{"moe_layers": [1, 2, 3, 4, 5, 6, 7, 8], "routed_scale": 1.0, "router_cosine_scale": 20.0, "router_bias": true, "lr": 0.00589, "train_tokens": 464300000, "steps": 7085, "dataset": "wikipedia_en"}
Below are experts of layer 4 (counted from 0) of a mixture-of-experts language model. Rows are named router (the router's row for the expert), gate (a neuron's input weights, with its number), up (a neuron's input weights, with its number) and show model dimensions 0-159. Each number is 128 + 24 x the weight over its row's rms, rounded and kept within 0 to 255. Numbers have three digits each.
After each expert's rows: a language model's description of what the expert responds to. This comes from a sample of Wikipedia text that the model never trained on.

# expert 29
router:096104149188127102140170163153093097085137138153119175101113130124136129107069103125129129124119137079113137117148106140093123156111130178104126130121167197087092146137149151141118125134123154135091197171134140105159134129108114125128121106112134139101113103118127104124109085123100111125119093137122100158166141097166144117101121114107113122142133108132108125103145121098147112116183130148132180131118109123114139125151156139126163113150108159176146162126157123131103145155122146
gate0:174121164160148114114126125142114151111136112144109137101105102144145114137113109130121149102121128168108119135117142114171140133166155120141114142099135134133144134133194111104123140165151128116155137137111143145130113096158134149151126129150139122123118148139112096163119103146109123132158153126181133111125176140162127131100131116147128161114141144111133137109126102145116145158121155081120150084129122097088105051176165104126141082120122224092121107104135075175115151095124128
up0:078146102129156144133123101165123086138151165108119103163142156128150157130128171132096126160119160069154147092158117125073102114118110138115142091140133119136137131154090136130135137137126128133094138097137111106121126172114141112144149112099101146141130107132146127101114127110148138125087125133087112120115086124109160140155154121101123098127131106167145137101153145118145106069121115160133098142131139148174178178115087157137147174142130094147101122120084198116116121140113152
gate1:105170136160164096085142107151079119130072126099132119130134130171103125123108151148117127111109139152106113156114143131122084119127091072107094128152148109116107119133117110136117168159120119118135071118136167137175150136133105107143132146174146137134077159112139108127156130159106166128131139103132073143173086133122130091083129085142125137149166130139139090150181158111117162122180106128125118150125098113142134107126129119128131128123154135119135109125089170129142125139171096
up1:118092117082114144159106117094158129119178141155119130126129116075144126115139084114162111142137126104128136110147145129110157121126179192117136110119118153165141121121128118114126087104119138108124168119127114101104116130090154130123134126103122127123179083135128107139097102121166089147103103176110153124105148107114132157149118148119128107113090162109107174117083098121137081127052150144102136114129137165110111180130122132132130157136106111134114158099174092126123121099089132
gate2:165111119151106117167106158129104144135052111157077106112162122114104118132133112103150141110133135154105151113150136137135136121093111071115116155124125093135079162140131130097144131149124106154085098120089131136127122121165117120131173105146150141128175130079110138098141106160091162087182109167109126127106110089116118137145098148118089123160101169163137099086142134127133149138119150097161102105171116129122122136116124133102121119102135139110152120156150168118096152156134125
up2:130120119139102132162133162146099163134082120148121105109181111145112124146147127099154156119140129131136139130180120159094101125114135089118155153124101130115091162146147138113169156115136105165104121116085147130141144145125119117114173106158153163127166126084140130086165116151072162094127079166144128153106129109135126155148088154117116092150096140133155100078122140149142155155109160118168140126165169124104110144115112116112095143127124143125163134166165154104120156150154127
Subject pronouns he, she, it and surname endings starting a clause before verbs like was, is, e.g. "He contributed", "Doxas chose".

# expert 17
router:145118113168126109152149144134078105139117155169159191074120128118136092114115095164142115122136183107109154104120093075090105111097144137141152128127143126103097147140143074148097139115116119080122157165116130165118124115140099161161152166146180120141106136122152129165101136136141120106122116151103128108132142127073163132142109126152130139093141094147138163123129121131131120138172162171113114124146141121131131113150154133111204115130119102178140149134124129109120124125113137
gate0:090076108155115117147124229075117108113140079115095123107094126131110132120117165074126126099128122116137139138117131126116137127147103139119171131120137127093076101147140098141109125115118133152125162143123098124115160100134110118130126142115128160095127142155133142100115161105098144130163142121151127130157143114145136151117053129096163094135133114087117155110140106141173156113137132157175133139145150086135154149114137111141165126173109137107151097137176097139132112130135114
up0:144156139079108141170146059148128119115128123095178162161156131145148143159111117152159080115107134152096134129115115122127113097088118132118087107138123155138152153164104117133148137104148125081144132080115180134140110148115141118135147163144163107137119117106143076136170145141139140095089130123139117162134112115120099079113179099147116164146139164162102131131134181119103105147116153107143142146124136170146123116111086125134103102116130122106132138150087166128121166119148114
gate1:128180121175159160138111120134135165076127110120161160104109123099139136124141167161152152131091147153107119129137148067136156124161111125122162124170159084117123144177071126158070129145151100132114116140106112128112118140133109136086107126116119127140137095143148097177077128124134125141142102093140159100117110134122087144123133095125149149101104127124126123186105153165184121094131144148096135114132132094104137169137102112141105143111103127125146110128121140126098146105101152
up1:169104169128187134092105138120124191102142125151120143118109132115097102113112153136123139157124108142083162159145125121139140126150121142077126127155173136149118132161116105150106106138106190073097123130112145078154142152191090106110125129094135100132173107125134102175111105164155156120144117126120140082126159116148116133109109124138127100117063109111127136131136144151140123152118134110096126122178142122140121136142117110149156169118112108129093146150090099145117121116125106
gate2:122097153113113113125129096094091124116157140114133137106117118122132135147119131135154121111098062175136122178170110152081154155100115132105134131104180147134163132162171131126137126150112148123150164111137160131094131118123124126135074116189134147091139187118113102098154149132111135138098096115145117148148130079133132117106113150154114114122109157148090104167153134112132136166113165124119156147115117142119118123135084139162156110139104169123115114113133112170182170100157108
up2:132145093145129154130129165177143139131124123145154154132126120162134123117130128133130136129170181074117138093109133128157104120148137126138107145139076114145087119092112122159118152127128106138112097138130114105158107136123121138133177153061128127159117079137137137163112101111156114147131177120115140124139141152099123138131141090108148155136166068112135147081105140155100109096147110144137095120137135102118143149158170116092097160091153075132136163126129135082094079164137136
Common English first names in cast lists and tables, e.g. John, David, Robert, plus the passive-agent preposition "by", e.g. "owned by".

# expert 23
router:063067112176138117136162169103127112100145095142130087105169152128104148121112154104173136113103125168135140139120110108131152147106091100113132122088121125153155092149101092112111095152151108120128120135143108125093123121108104126138122114100113131109162166131147144149172146103137159107126127151121120084173097131108184109123117147157142113157146157154094144153140106110117133147131169122114149125142153163132137118093113120155130133155080140093141074100137126119135140132178105
gate1:181108132137107100130138140154144110131138077133112130177124128087072100165106115089119138147106157123097106117105156163115121127118143091089156131108159128092156144163155142120108108133124142160061134140137139113155104081151142117179113148104118092076135163198134128133129112128132128124113145137109138089127156117130122115132128137145124097140105165130116146114172135119145132139129125107185144146120158143115143101121078098122122140113083102154127151134113134137116103093103090
up1:174155124140090102155162133163133118152147087126094125180116146085058103154135107107136150148118150125093115150110138141118117159146131098120157156113136110083149120148157168123110100135144152169092146150162141128152122102128141116176114195119122116093137154182126136137138142140116146142136151129143175099132176127111122126132113140145122095124106173147129155132176133135143101159128141111165154138132174160106152104132097106121133148130104098147135168121118135124117121098101106
gate2:125154112082123128164133124123143141120130148102110134091085129145108127116092107108119126144153127127101149154123126174131148139143154124096065114100122102125157124138117113110122121169155109128099114074151120136065161090124116141111199103076104141128120085105101115146116137135126112152094153166094088099126148109165105147162107147138087136129152138143128107155110154144121123167112149160109111149147127102110157102108105123174150084107105142156118124119126100141180132125131106
up2:136104120166125120079115133117121117133133111138135119146178124093128135133173159105144127098100119113167094088149135087129103113112101112150176141161132163120105127122122137150126131084103143117149144183108145112178097139130145117151056144165152131147141156166129149113150124111126137103180121088169151142132096144072153112115143108112154125121102107113124137114127115120123108107146099122143126087105128147137081146131147132084089171146175121113147133135146164097087118123114145
gate3:117079142140167150108175136096139136103121138142102117129111118084135143136137083126163089119128077112162069118133138099140152111136125110111106150133171132131111123147142128117093158074108120172123106117170172141126158158124106150150100144114118124141099103140116137158170149116150135123139124127142093110130123132121102154125091183142103136071115132105111139125119152136119148132163101115104173165141147126077110149135134141152104137133153094144156171133149132121117203140146107
up3:148195150086101141169078116145109120167147127121136143143137128144116124150132076153069106133136136140110124156153135118115066128101125128124112103130167140119145124099164111105101131139134141056153111129083118145122120132109127139156113122127126121115110164099129123157169100125130123103129127092126095155105145120122155153080132136139140130154106064145113135112146132169150144167131128149107134122084123110099172069119147134119134131149188111142127138108130101117137138093089144
Initial capitalised pieces of unfamiliar proper names and binomial species names, e.g. Go in Goxha, Que in Quezon, G in Gobiobotia.

# expert 4
router:105135146155116116178125128128146133102137167131120082134105132126102162177132153092136101131128128144099106131128105094146124145135153098120145131129187155125153084157116119113132140113160111112099125115124132110134124139131079110177120098128113166106133129098138146136156125171113115136131103083136123068149055150098105094127101164120161109149111117170135181132133162158129135098109120132141120123134130141140153094106074123158135119135100121081153140114172090150124113140147085
gate0:125116114125148108135128141108084100126116161128120140108158137108104141158136097139097136120145145141103138142078125119108180161120139109108117117122131118081095152062155118151108158136144125094131151139107151098116105114159128135182154083154161147135119114147117112113116103169101135117139114147092179123097152126135147110104142134172145148088084115109117127098112111133115107127145116116137138145074115162135151135149113142170084110138131115119127179154119090164124085161169184
up0:130154101124131168146073106096145096120161090117137119142144120131141154113137146117145128160108105125145137117146151157123072125169120107131124091140100133142116146185125137181133105129137100154166117138159139138153154122076156075087126159114123100125116116077144123101141141110110110121139139136123128176153108152113111128119137109094118097165113128124185127103135157094159155127109135149088101096125163148115107079130140098143150138119119126148147101103165136088111147129079083
gate1:129158131129127101121093134085125143094133113108138155118078107135122122155149114100143178138100119152107088098153109147135129122136176138059142122159175125126140131107123127112097130165140148128130104154130142118192082122148125130140118136105132170147132133137130117120074137124117108138163135125112159096128094095175099158104111088163152166131163112166137138143119149094120134192140139127119123147095109150138139121142112141109139152137180117153094134148104147120184142134116086
up1:174099132110133143136146168123154117141176121135087144146165120116103164120150132115127119137130137131142124197105150141125077153122084089142155136077129101116090133116127173149117142095116110113146117140145112097136167110100119108132120123136126074104090172120114120120150132126133138096117140138150115146130173165093147090103112140130209142096083114151108129146130113103126126134143107107076123156095108141086094151127121108138128120160119120112178110147149134126098119112140148
gate2:133126124133075107151131156161094156159196126126106147154124118130134101112138130111141137119113100168114144116134103152133133139137132111141111134133114139116162101101118163136145142112120149090119117112108121128148131117163111121160143135104105143118155144149156134094107140146128139178157134092090145069148120175127109096111127134102136132166137131152124100160118173162117136127069132085144101089074137155183135169121138103138092172152066160100120152174117140110130121128117134
up2:154113153156160121104150109109135164115148155121177160114132115139131126105131100159113103124139128172087098133143102176174116144119110142146122132124125127147143113173119129150127143179114161140147131183136098147145111115131165171157158115118156146107108116128149156110077154108156113110111151131121110119124112170179143138111138140140155098136106134134104089129133117128131113117151172106124112137196154122149129132113106127124179187158089104117148171116080131142112092116126088
Short inner pieces like k, i, ang, ik inside foreign names and uncommon words: bun-k-ers, Kod-ach-i, Tib-et, Caenogastropoda.

# expert 62
router:129115089122150142183162101102136120087114163124172124105116096138110143146133123125131143108082171096128127166061094106116098141105137167155109129158170129118106126111129147145086094102134138151138142142112136140087138136131159136156120113144173120135100116132119144151132155128152125132106106135114114147117163098089173112132161173145132155138159087178139125090148153127104179091121167089120117164134141160163084129144116125128128110126113113133171114124128113161121131086135141
gate0:131129140103134118095135114151098107105179121102118122141145109138122100118145108106131114124083147132127119101181113119136116164139153114154151135147139132127088159159099144153082103116097145090129116135138184115103146137134152100163097137120163123129115113165100147116100152107136108163107186109131097142122112156116165105164148139165156135117150142126150104156141114089073107140141090101134156132118121115173128135125141097134109170151059145107092128158137110088147115177101123
up0:115106136098096142139132136123118119111098151125109110162098177133113131163101147096122144180114118114126095119124165106095116118128110143102126100111124150123126121103143143121176148132083107163117104141115105154177137105106139110157129163152103122096144113091112110144116129132147168140130083159095140135125155107165133133102138167101130130150087142149077123099083119108130169166119198094122091119149123122113136123104159130154091068087144119095142134116117143172116132101150129
gate1:095144145097161096120053123123158160078127101127139075100133141117118127094151131139135131137108143148135185123090139129118111146112161094137122138138162138138118090161090093158136132112130146120121116127136124140062131069168132122173136126088162122138133152107107120114101095124148114170147119180148140125092106155158186124099127148122137118117154083121109124125129122099148110065150125122110106112131154106133160111126154169123127113139143124123140132087123126114139131113158159
up1:144114108078158121165169104143114157149149102152108097123142113154117126145146131136147142147109135119143110115136113114143185126147142094127141165125134100108107150112136131046147112161156140095093138148119101094142127134129143125144129157181087146120140151128125111152111138139163131139102119092100108130147140147137148123137097095153125164113159090100139148115137125174186117134135135107137113115123118140091129161214142124154139090108130094127131142100119150161150110194145140
gate2:123074135028117153114140157159129111146128118105148087114178138137156139170120148153110112090122123121092076177121124122137152138160120132148102131142108142140143138139126163105099151122092127153149145098117148094159122137119141113171109105135103144144108120098143125164114117136199156090133103165145097108129104112138146153136126119112105127089094101105173140126130079129102138149157152131117096143139130171142103088129135130113156126114145145118103142120129145144124100094121140
up2:122162144214126089131103128108129167133085140157118136153091125128096133119120117127120121151120150141128187070136168135130060116121129125120133147098140115113092089119119100165163117125158164074121128135147126169137145113146123130099124147135148116125141137159115121090113138112097112174117161081105156144117145150131101089142128149142151141160137162117097124120113178120144114109092115111158135094115157098097178160132131113148120116125112097144159108136131104111146117149144121
First names, middle initials with periods and surname capitals in people's names, such as Lyndon B., David, Mc-K-ay.

# expert 60
router:149147170140090139138172108129109118128147136124167133146116103108128095124114156156090111106085097132148105145111120097117112160117094077147167064077081158133117137144167111104120140131099126086111101177097122135124124150185125127155139175138117119136130122070114146127120147123130115125107101126152116136096137144069151177138119105143148124138152117136124124115178160170164150147157139152137170169127101125128136157144147150127115118112156137105143119135141114151099148106134120
gate0:150164129147109113101174151103160106173162145103172116133142123124125106126147109117125118088127075113141092157154132115143130129139131128143099104106085120145139094142098111124171138114105145065155162114198126149135130109116136099153100110151107126105142160122140107098134159136073126122134098122129108134147099161146124153140084118100171112115151195141116138103145147142139104117148113142113162109089147141116112125119179093140130118106127121079131089105100112164141121150119140
up0:128112101110160177176073117156101148046092110113104143159117157132140142149116142143099171128109141131096124124096108129138108148099105141108138179143154111145109132131141130116097107138162094138108109128116120108136147168126121164116117155118130117141114129166064131134109110096148177129143132134139131150132170118118117095105138159170083138169132125112131099161163124076113147146102149114140114163140116172126147128132083148132169151115103138172119139129131117130124132084131125
gate1:145158147143132146136163156113142144160095127117154125168132108098115115155077172140156117108151120123147146118075146119132162136150139138162105126084119139114143103138115136177122108155138112092093092100090097134108104174135111088121126080104120150109116104133150160136088096084133151076119146155154134153110133121124117134091135121120111117085128112145202139144186166125115109117094150123109137117126122108134152111100119140142089127132168123108117162111136159074119136128125133
up1:122094108109133106116080125134102086088165126142101122088138135147150145085196097097094144129099126136123106124169136137118089132120127119094175119170140124118123139104133116073126143096121151158157151149180140106155149112103139137126123162151143126144131134112100102115170167179111113150134115133107139077158117137126141117151108123119142137174136137108060095116093099130132135113160110123141133129131132159103134146144125108126174134097097109127128081153123099182149131127125139
gate2:134117122144140165131157149135168126145100071136158119137070093113162108126077159129140099109107107176110098128100083118142143110140166141130093134128104149155153173127149120179109139101100103179117142131140117121138110108136134166145144139089125136067121113085138148107112130145131137139120127125104175117166113175127147150113152161127079079126113139112136133147144169090145109115156106144140147150133113162139109150129119100148115140112143131104144121176140097155140099148159113
up2:126119172120116120163112128158126114079149173114109153116163158155102145098183087154099124149161181123144153146152177138096098181109093103113130132100134118135122115132124161084138144159149149068179122109144125133119135150097137107114099143142164127164122132192114092156150121129125123133127119105142099116157121102132119119119130103114147132143122135137117117093134129151111127135119153106147153113114180094109132101124144153096141096173113124157087143116097165101129150150104122
Final characters before a line break: table pipes, closing == or === of section headings, closing parentheses and periods ending list items.

# expert 13
router:141132155115083125150144134128168143143166172086155126125132115086133109131116123137152106104143135118152124142076125086144128169125119117116137126102129128138152096169142086125088143140136144075133125105139121173157111170122129100165126128139142142136118149102091155137116123124127144115106110116187103133140149131096132128096062125134123100143099110138103131159153163103117142149106155125134163143126116187151137093140133112102145129119174085155162127174144144115098181091145166
gate4:163123146098123131143132085163161117101170141114122111165087110127148106155098191148124125162092118113118153145124138152165136115136143132116132150111154155151193138166128121123151131129139147065126131098129110124169132114131134113136138130132145115158093121150163133076121122172111148114122133148136125150114119134155115125114131098139072130123128153158147079137116110111101101155107129104133140116139125158143097122125134099081155100168175105182100165172153087117117092117105128
up4:120118144159145151129122165100100155128100124118137163108166172106110143111174109111134128076137155178113084101132141129092107149121124133175126129144099112116078108123090135135110150137135106172150153147145172130118109135106131129119114125136119148119166152121088126184126137115174086149127145115135142103153118119097137103128118107116176125127118094101079172111152125178145147080140135125130116099099144091118122118152146148144145157076094155110148121107113183141101136135136128
gate5:159124162122120114130125123123112135111108157109137094148147156111123107139127166150129125148161107144100119109139110116097140121098088161120127127129135131133124091168157076104106155134171101123160097179172095170131107087110102138112141138108185131104112125163146093140150131131114091132129136079136105131162104147118130112138116145145102122124165147127103124143137101205121127116130126142149130172145091119139106187073077132130114176128118131139153113148152111162091151102120115
up5:113104105131158118113100140117137084105131126132120154139124086118130122124068127129082100150124110136139111146135100113138113137139129143087124172092146166116144119093139118170098121125126098145136116113148105160119129134141121085122125151141090163114142105116100136119123141119099138148173163132143161121140081114097093096156161150168112122148118074086133109130131149151169088111087145139090129120116139119178165117137097130175120129130056113139184110164146122108131143132133170
gate6:123085097134180120124077118151086108168174096111136169136142123156131146106150111155129126152132123147115088129122081127147116070133160114137123123127154130142125114099160131120125118098106120090134166123124125130129102122124129171134111132098147126116105179112128135144148137132153114086091198138140100176138112131182129134137129149146117110095157133131140130127151138139128138114120157139144127208116066083122097089128131140159155142123097147117153084105107134111132144145150128
up6:126164123114067152133156142102201139096096152127172076103118116119138101127111158136144140114135118093130145128145180106109131158121088121092127128152112162154150148165117097125121140171165108189129113133114105132134146104119136124156146133145111117115147100112113128113106094141104143161138092113109134085118154091090127117115102134118120138160099158105140145131119092135139122128139126134115150101162205156147147139102124153119128127150124125174085177123155107144146105136101126
Quotation marks, closing parentheses, slashes and sentence-final punctuation around quoted titles, URLs and table cells, such as "On Your Mind", present).

# expert 56
router:109175151107081188103133103100124099157080166117123133133132131133125160157133178123122119109131136114109111147157096100098127152107119077137152113097123151147127130126134118121153121144129086142117125133100106154103164143128124123152090149152152174131148151134113175160130151129104108113115139120139092103069115096140153153105082112129137129139114128128138098106134132118134162116162134148139131128138127172094158139096155093125070102145128104074115095185143145159124161104129116
gate2:041147131111087108120130133105126134118148174115115117123132180122161115115121086120174122146148118152157139124132134126177141142134127136068110146128151131124113135129101136115111125129135133137132118181119158120134131116128127142104084158124108136146159136095093171109126108149140102131133132146133117145144164134140134096089134127114117139117127173114132125105135164175145119112096129142079195058100109150116104116091098130130110141101121150108191161134136140136094121132180148
up2:144141151195130107129096127111136091147113106108115135135130132108094160132129139115120164113140146153167135088118152162142140106126133134167145192152099049151125112106107170118147145132130137079137129114101114138151126091104146144162112091101145125101134153127119120129124139116103166122096120134187132103116092132124096152122154141140097109185106120135157144141096171127165132120158112120110139086115105111103116126106174138114107086124116144156136100146103112156137171095141120
gate3:163139057124103132113107160140137113127090124089103127146128150164131143160115107129104143110153136142127122139151114133124088131123143066136141147095084122132096119129081135144122161139128103137165093117152187140145151155117135113150145126146102089135120103121125135125135154088133153119131153192123109137142095105175112117115162131123091114179127134103058116094089151137159146118100120154129104143079163132101109130099089121117122100132118147111116130111123113152084111099124106
up3:126115097119160137140138128132144112125122153131137125122145128183163181136119148136092095096129144158098107167176149160116131139118158101121126145115119135090112113123115150169116158181111115132123105126131143124119124113098150107137155109101138141146115138082128137177135105083163122168102138158117083143138070089151111128104103135126093162122130110121115136154119176120149177115093114173148117142072140129140107121127140133149146092145108166133114172100087173086132121130101136
gate4:154102105157128107142141080156122106154154129133094107148143139125102150130124133115114098184135122180143136166156118109092157156102152119116143117129133142129138156104150137124123161166128143119078139134120109152097146115100152138155154155124088165156144084145052147153139153155087113130111098138131131129121148159108152125166153110078107152155133143155130119110102117087111158090116106170121124091099124160172113130120149167123159106136133128126139124143135113135140126192096153
up4:123115177139144165157116101138137169116107136116166125114130155125182105126121139172153139097147129149128113104125134098133098124121115132102146146121132106126140157182122110121136109187088088085168135125169124114129110148151116150126118120157150077116165162102141136126099133100171154118119148161133133155154117103123079132146105127158127082106113139102113120156147106188147151155139160107110160184150117113125127113171102116123074142111119112163092126135128123127104108100132097
Tokens ending a line or label in infoboxes and tables: table separator rows, semicolons, closing parentheses, Databases, information, classification.

# expert 15
router:109116082111139128109102126144098108099183113153188124091129133087112157126116103175153140083155143132109084093109140133145138124128094111173130113106139122088126137132118145133106127114121152098169153142150117121095137136189118162110108148119153084113079184117136092144135119150125118086093143147131156134128115166110136142114140140163113173116114095089142123140109118122114116143148127114077154146135116131102104122066157155120151127158115149137133112142125094113115176130123144
gate2:107119155160151116083180139133102149125141137137113095139118107166109136083061134091128145134129149143137126112116073073134147122106113148124096087144130107130138150141161107147140138125088136138149166166116131109084103115120097135143119130138145109146122106105136103088166123112130142143152143127112139142109148082140129179155144098117130122168161116120113135138167115138152126085128151117090118168087121134089121088154102107129140094165124124142122062137141170148120177141113123
up2:139111128114116134138151171148111147156135143147083109145152103144134175122114107086157158110100085136114105161153093125144108105142137135147121108135154109158133139145134098124154109148141126138104173092172147079113102136143117147158110137138091107160153117096092122044114155093113175141166136170122137128121155146130132139154093160153092097130100192136099123154138129145103119117134098113114122145136123134096082141092140150126130083122105149109158136138103113108134128152158129
gate3:114168095134125120119106156135131140126126067113109148081097152137172142171151102143133136075083151096112149142130119175154158156129136120109149137142130108180152131124117095127106123101158154152070145103150119157108164102119169115164130120106130099104124143102098149149160157150131173139144114119121063088125133182103141149136126126143094125127152108164126111134149169128121112130144146133120119108119096126127143151113111133164111191117121113154107129126158135172148128155136119
up3:156099150174114118126163131151075110173155122129102123103112091152097103084154107126176146125110094144134129104130081082120121105149163090138119122161113148138130149127141118154158101125145112086110136140167118114119119118152137135149075149127108151163094163097076140140121154142135175150104123138165166102132111066114125139103145125110147137154140114144145102148131122107121137130096129111082128159136191150141173132141158131121136163133142133149092109123139122125106139102094134
gate4:127092095160114167095109111106141115110179126153141108110144176106124148156103116135129129165120143145154110113123128130100140157092147162130114146134133140073105138109115144125127124146176145149102129073127119096104155101121102150121081166126181133134142139115135156162111078115133088131103131156117111171114131101138131107145158160094103094131123135103128082111162113161160111118086154137155111139129134138132126084160136155134149074120154114112143067134126129105089114137109100
up4:191098161127114109166106129163113138161119125104113162124099075144125145077099097116123121069122098097137125155138118144141114144155106141121154148095145156149137117115106134076126103130146128122121117109115150159116124179120170112141187133135142110122133139122157123121092106136133168140092143071094135109117145143107109129142130092127159151111142115142155154134126098141090144102101101108142100142147116134119139157090153144158109102123090134121124155101089111126160193107129166
The preposition "from" after verbs of change or origin, such as reduced from, graduated from, plus "between", "allowing", "prevent", "the", "of".

# expert 32
router:123103100113134104133109095093134129128101124131178123153155084142094122119126148129133118132091105133109111120120118089129138170104116164134133105161118149179108149139165151119113100114143127103075138163104168145119136186140135133157116106146128155094169142158109105084160134148137163106136156151175119111127099121080138144098073147124135129099134131150124145132182113141144109118124127156158119156128105130124139157073133097098123121168134135099172128139171103102140176133140099
gate0:125099143125177152109115107144107111151123101099132137136106118127129086094102103139148134157109120149123119145099109142150129120111157121074135129060124149189108135136131142124142107156124145131090071149131113121135144112121127130128132069122191124101077130126118082138142119131068106159086079097122148138178118118128126111151129143115056130127132095110126122093124103123157166131137142151107136132099113125135108120153133101072164133167136137126107138119122131098110094118153113
up0:151151120155105138118150150129128155097113139100090121132160141099133123105154131142109137144147104117146153125182151111110117152109113127176122145160142110089143147104154117136153175104138111124105151104147135185105119144143131157135123135111101129150128104135148150135151135137147141090150175180135074118095143116137113121106086150131161120101152164118097155167127117133079072083131107102139116137138164107116148138104086118119077134080153099125128118121138138139121198113092157
gate1:149118148127124084169171123136146124136129099124131142105124160111133144183109122085153174121100079112204140137111145094132118119102113120113161152135115154116120160150151100113107123131144123124120105150112136103173138129114121108158116158113191115143147186111171146136126143157140104141163160094140155113130142163110158133147104131146129140107155134149139128116155111095098152155155104148142120120185158140092133109091104131182133139110119102118113154158101099136109145097096138
up1:126133107166140164115087147091125163135124147124136130111122090112150173094144124177100137122117163142093111125185135140120133089154168135125130158099150107081110107127096101122130171122129090164122153074154125143136129156148128170127121105154124109098146066127115118180148124151092136135130097155100107115125140101094122172113170140097159115142117117124110118164082120147147118154142165137104127140124104109126145127160140167108144109157102142166131126109160136129120137102139081
gate2:110133159128110139130112096143151116139126127077085106177110139139156134137152161123116088151101106130134106132120164116143186144126164140103114088099171130088157118101126121128150129072177108152137100120121163094131151121074119119152136135144174135157146155097122175131145075163113150123146129107141142082108089157162089148100138141140121116099107113127162130081135117123093120116144149098130089095110156128104161174159115142122096140142142147149127121124106123143149133116130135
up2:095127138101139158104121113119103131107123093133115110136086136154135147097132111119158164129109149072133161116130135144142151141168148132137130162101141123119124099123160095093106093160160131179086146102087157122093118101132088109106161137148169146124163138139124155106110093171127132089154112092148158128124145105101135156122094115150108176077126135125146112141125109126097108167179116125097137091066097153108168128159116129144120131140116150101152144111137119152146100106153134
Word-internal pieces in Latinate words and species names, such as pol, col, sec in Prosecutor, tis, sal.

# expert 9
router:123107114162084155140140131147107159096141136136160097114077142122079145120185149124151092128107141122138106140148110120108115109106127186122109110148139146152094110136151127071114124122180128133127144122143166143086136173124108113115123125143097171144154137138106139093113130149115166122081107085132105075092095122125116104106148141118152115143109120149131140182185130085126124128146141177132104133123152172133115115149183150141133114148125146117147141122108131162148132084137136
gate0:124184145138102144118158148137142137129107120099110097165156099147106147115103172114173145082122107118122100177129128111141128129109094122135138129122125064170134144173143103169127156152126101119140151096083107127107121089120134105117152123148092135161157163128097142101102110129076161094116122112134099113104096119156106144127083138149136111157124110122153144163126113131177129134118123111152145092131106090090127120131138116087148168092156088143121140140114118172159095116149133
up0:140097104156154155098103116118089166149133127167135157144139112105108131151138073130141132100157109100086110104132145182135130140131145110147085100158130092135146145154128134081151113142137173129125120117153092094125148142087117129118147105108162101096131116132176142132145086126151139082154139117163117132111099144132106113139142159123158170093154107115113160126098129113144083111095161123109130138139137157126129092152130137112111095177116114121145119173152084094120169148131081
gate1:123100142151104119130118098126103109092155123155166114128108136109152120123110121104164122101095142132115088137133157136121140086139171110121146121115120121136120111149134128136081146129155098119113118146112106109149134155111128128116140104164129095092108118085123100107119129083130108155127149195102112124187163118141191150125163145109118160157161159108126116126164068115101162122096130123135119132109174093193116079125105163098118170145110119144130105151085137125128120094127134
up1:142098129155101143148133127135107097079171126161185097133097131129145121132122111104176125132106155132097122129144112143144155099171171120132173133124133129120116131151117114147093128132173093091109085152133108114148135161111122137094147123157137111110114093107125099102117112115130103134101142207100103119183138126113168158143155131115134154165142161128112164135141069132095133159096139109141117129102191131160114094134099145098126144130100105127124107150095134112108118107148134
gate2:113147151144159116178135138121144160084190097149146126096156151137089143111139158102157112143147166139183146127179111137134103157121091145164090123141160161152135098101083100136169107130161146144135084091135095137127106121158155151077135106125147143158155102119135120118099098066122125087135130109137138132116115102131096115085130125137144163130140126146126151107096126113106131121108127136131152154137093123154151112168155108136090122099108139093113129150095147125136155123111109
up2:110126109089107137084102124124147116141108139108118079143148138158083135136120135127133095125115123143119131137119136147131155100160149112101149120118151123134137124122120175172133112099143120167147162166126141132118179100096119173126092167155156093150086150193135100140166109177136097165145120167142077104148156132156130149114136151116150153115076104137086090175115095150149107135136112088122135120152087137103109147129143163126136095146113104150127138145123123134136093123095136
Single-letter word pieces, mostly t or T starting a word or inside it, e.g. Table t(ennis), Odon(t)aspis, (T)ides, Int(elsat).

# expert 44
router:103087137155100140138122114171141167137107132084112113127110116158087142110146108108098139168074150171080099121145079094166138157071122129123114116125139084135113076100131146136132151117145143111140122135135141143095119159124140115161139128134101105118138152111119136085109141103145089116112143099140105074147115174150145133131104169119127083147126081152133162172171125115116144121145153130110152151127118124150180123094117104152151130167124127105145135160159130163132122130154129
gate1:093176103109132141146141125106138091125142134144094161087089180129122135115105107151125132124111111144130124150162099154139155128125154119145104140126131142110144107072128135114172142135114089126110091134147199174177129168105100107154175094118164118141130136095146146090119105127148157143111158135153095112053098167135118159115120113162125135139131173116154138110123123146110136164115098120170107109148169126094096096098132138129139139133138131136115098108153146111135122128151141
up1:148143152167104132099109147161099153100112130105178098143112093116151150115149173089127125099145141093134102095128177116116140140149124130122137126114120123128121156174121079089093105139178168152142160123149095085094170100135158113137101135133091151103140127150085133127125141144103094130116132114142160148164141110132118081175160095134174092120118118159117119121163130133155123130158139086098143157081113118175143142122158127147126100125115126109112142124100138137153127104159122
gate2:132128133111142134131104118166135143157128122106140165093123107095089108114135135118146111101140128136137108073090115145142126147137160121144148139117135135190089119137143117144128111143142151139123155161073131147119115121172162139111124129131112160118098158137134133153180117158130181124140160114139106140130143093101124112119117163148068144109109128124143129202120115149120087113129075128115146072147132100132149105116098131156092063115105095113092140135083118173121125154159140
up2:097102170120165106112136136119153119146155115171137078070136122102112084081072109118117127112167135150103120121091122157129155146106158165106069106157123161122119132095124127125149139151124183088143142142136127173128114131157138147139116103119094117134120083101142148122155168164124114119139107135138097131152147143132126174107141169113131113133101136133160160190149171115124149099135106099113101108119108134169123119162120158130146142171132147134151110135143107114159114136141145
gate3:123133094103112140122142135113119101132101126092117149118128142156114062158135094100086128181162161082120104140113107144091155150078134121160129105166141136134130143113104108151124093106090121116103092142138133134121099106097148172137102132138132144135116172127150126136125151155120138094156057147156147102136128134136104135096080126148106104156154115093117162163130102104144147152158161113125103142146106122117135102160092136152114117128100095160146117162153148078135099095144126
up3:112154092136121099132104140162162116114146095160129127109129114118126128133094118131103128130181169123111145112143075136064140129135072127133104124110112161115143128122065139104129119104115114130144109116142149105121082115144185173178129119171158097155114099128164093156144140135130098156155124117124153168155129131094168172127093103166095088117145115117125145127122100110133120121133160154117123153178117124134119111109081138155096110145091101160143114153108124138134120147141111
Opening consonant fragments of ordinary lowercase words after articles or and, such as h in hooker and hope, p, sp, en.